config.toml
n_layer = 9
n_experts = 64
d_shared_expert = 0
normalize_top_k = false
norm = "layernorm"
norm_place = "pre"
rope_fraction = 0.5
init_std_up = 0.0264
lr = 0.00664
warmup_steps = 200
schedule = "wsd"
final_lr_fraction = 0.05
train_tokens = 445800000
steps = 7008
dataset = "wikipedia_en"
Below are experts of layer 3 (counted from 0) of a mixture-of-experts language model. Rows are named router (the router's row for the expert), up (a neuron's input weights, with its number), down (a neuron's output weights, with its number) and show model dimensions 128-191. Each number is 128 + 24 x the weight over its row's rms, rounded and kept within 0 to 255. Numbers have three digits each.
After each expert's rows: "comes after" lists some tokens at least twice as common just before its tokens as in all text. This comes from a sample of Wikipedia text that the model never trained on. Tokens count by the router's weight.

# expert 17
router:105109114105122123095167134144083121137130123134168154133172120129162109162105135137135115115143117166124149133136144138121163154172091095110155139117115096094146115128148125130116130187145119
up0:086128098112141107128164134137112138108135120137163162133100146082136125149142094177140125145156110115139150113121132142128128106132152180108127140170132146161089152118090104114111064129150121
down0:127130115157085112129161130127135097116135100142131193128139103115140177094171149101124122111105138145166113134102131121155073118149118081130127097123121145091077161100156135128079143089102093
up1:154135134181142120117145108118117110157092152133139152115128118128128127170104153125109130087133078104145133140109119124137107131122130119128153114135074172114109133128128130120111121162132090
down1:100142142093145160108122128139114114094114122107108116138136108145153141089156087139165129097104137089102132173125129131146122126118159183159134135099144172133151111134101117143183135094107147
comes after: " It", " He", ")", "See", " and", " he"

# expert 33
router:127140095148119146124125089153126146154117118126168105136174126093123093127101170158135094102121092083133143117141097113129136145143141104141111079144120115138127086142140115128150117123125128
up0:110109126113126098119132117130095117142129169111145070111139092179103147137166143128130133119146102135106174115158197176158132133131122182088138110126149095141140142128148127136123136149137112
down0:130123101119147064122132124186155090129115192152122113181152142144143164122139118029095161182107115144074120127137106124146119148162130112118128129140103138109087109156146155108133149098104143
up1:095141165136132131134113150105131146147131140114131119141123121106130097131108127137114101120109116066163148127119150115104127144115060126161092110168117126166145121128147105078147135109100138
down1:119160128121165159113128151150131126140093096127128158133119114151165190134123151110095126157112128124154131121120123113126123137056141146161125137123121159139108129144164085130083124153158133
comes after: " A", " E", " I", " N", " U", "A"

# expert 38
router:126151164113139107087142179136120134159128128122107124079119146153117109124130145123100075161127123100140104161170124116121129176122141103118140086156168103149121103122154107145094122123110112
up7:092154120147108209139120093133092104145149129117124128132063118157127156156139127076172091114156111124117062106110170100137104154092125141093138137097090114125102116133131130137154124141132103
down7:155119082116102165103127154130164099130154113137104155155158136110168173099116141151129107136101093077124136144125104139098130130099135124162108199107134144169136120148135132111133142124133153
up8:094120095139121141122109093140162098126149128112160117123154160128058137093117154144110152133173172129108148121085092158119109142130106139193112134130097069121118121149110122123128079089148126
down8:151122206143134153141162149108135167127085137153120134088083114125135106125150125136161168098125127144128118124129124098085151081120093125140142164110145072168143152164098141171112125078166109
comes after: " S", " H", " K", " N", " C", " s"

# expert 31
router:119138130130126164115122182139060135148125093133167163124079153161129154133132137125145118130152079166147105096142151124114149100139151110153104143175147138113141136094131107129152117172132084
up0:094149103133126121133116146087103120131167152144168109176097119151174107132168189172146090133145113101146136110089133135108169181177096173142152161130091128092113124151137133158156090106119173
down0:186171130096144146164141102144111107064137130137104169118146087140134133124129130103137111115131140127099103156133122139100109067143090123143132155112158095129155131116130114116141127099154125
up1:163128160170136094139148164139120144083131071123113116125090114137116182110107164084163130143146138127144123120157129165144126150129152147159128166101105147189123134101109122102131084159138136
down1:152113095150149135102170108102123175126102130090131120163100141080124109160150147159073129116143129121148150101171131158098155121129149135158098125120134164089126153138189083109105116094122140
comes after: " to", " sp", " would", " g", " qu", " f"

# expert 60
router:117139166080150147126162158159091112139142106133130139145121120149134149163108120114130089130146080156098132113145097147118158092131148159123132191142105121107135088078114111100132126135090121
up0:139129155081097037167101120157129133129172092096135129088140094113152148105123105107163162162088141152132150123138124098112128143181133120135102140151137153089131112093142071142107138131139112
down0:095107113152141146135140121136139133118114138129160137139113124147112102154145118162106141127132096131172124133101121120133174110117120126104154141095111089141137170108112141124139155129127129
up1:164133146106153151101105147130153138153131105129151132139074113158135120124151174129089143130131142099146105106133142083154131123139100103155141063136120129123148130128160128103101107123114156
down1:116105103125105116125152131141125150095086131105143141134149104103079109141119055140108133164105133139120138142135115123080142104102163156069116215153113161151142126122130128125155143115130105
comes after: "\n", ".", "==", " ==", "===", " ==="

# expert 40
router:121121133144161100138121131167116140129143103105196131118099082141127116134123129108135118101114090185107120096134130184079122150156136122114150157159103117122164109109123117116127121157080104
up0:073157120115144117118135106182143152132143137144110123103178113093108162115117155167114158140155114133109114148108140124125141110139159129125112156112110082148119084106137103062150133125131143
down0:175107140154108117136131142135099141108137124149130106149096117094133136155120145094130174167157113125110086137113125137138127147122136136094133162148135125164102080129147168084090157149083129
up1:122136165136174096127118139145162121108109124152080129115148109135113094164195093121124127108128082079105109140100113142129122141142135090111132159101145145104116106112128097121115113123081114
down1:164137110115117150088121174140138120178120087111135096102146143075079105146153106150076131118067124101136096127150125139109116116166129127126104121105133147130119101151127149134088163124123097
comes after: " =", " |", "\"", ")", " can", " which"

# expert 34
router:128172140091143136116132103152111155141110092095114097138135129196111137119089181182106108089072111132106110194204109126143112100135127110167117118162080156155117129147103120120135126118114147
up7:171117130100140124115101141138092106122172123145116102209136074121055145146095143122118108158105072131123135174166112135153111141139150135134126113153136104147112107177117110098117096101110120
down7:131121151092149135096136109170153160126141134151087112050100154175134111124160103125129113122154148125130098115126143155094161136109110148104124131127101145089139147155115105141092158131109152
up8:144084154129118118084128100105164112137137088144156084117135165134137100115094091144128140147178112134167185123138157116118132205131156151115099108136130141127121155126111163141123138104114131
down8:136107139154132084180143141103154128130124165142126120134098120131098176158084155066121135127140138129130115150042074125101138107118121145140094144152156145117105151117099138146118115158136151
comes after: " R", " D", " B", "R", " G", " r"

# expert 54
router:146146172105113118091134107191138154144124086120100074096176134161114090139130098120103096157158114085119114141100133116131172129153170163116115125137136136117125098087143146122117121168130120
up0:100135148106191187126145121179142155130123129147133141149125138116116143102142115126121108123114099105084080107087108105136100105144152126165128123105081159142128139121121125110126121092133187
down0:102136085141143147143110126106138136141111166083105113116117122142151120101120129120124143109116115135148132099122111096117133112137092111143139177086139122153086117120125125122117128116139145
up1:108124153150123125131130135101091140128108106112124148122111119134159120141094134115161132103167133127117124144139138126089151150150126106110144088128138095125092135117138170117152125160084179
down1:122132140161126146143118205136145104135119127138128173154169111112135134101127114112091128165121122126150122055121099183159120116126143127162100173151094142148117110115146127135078149142157100
comes after: " (", " \"", " un", "\n", " Un", "==="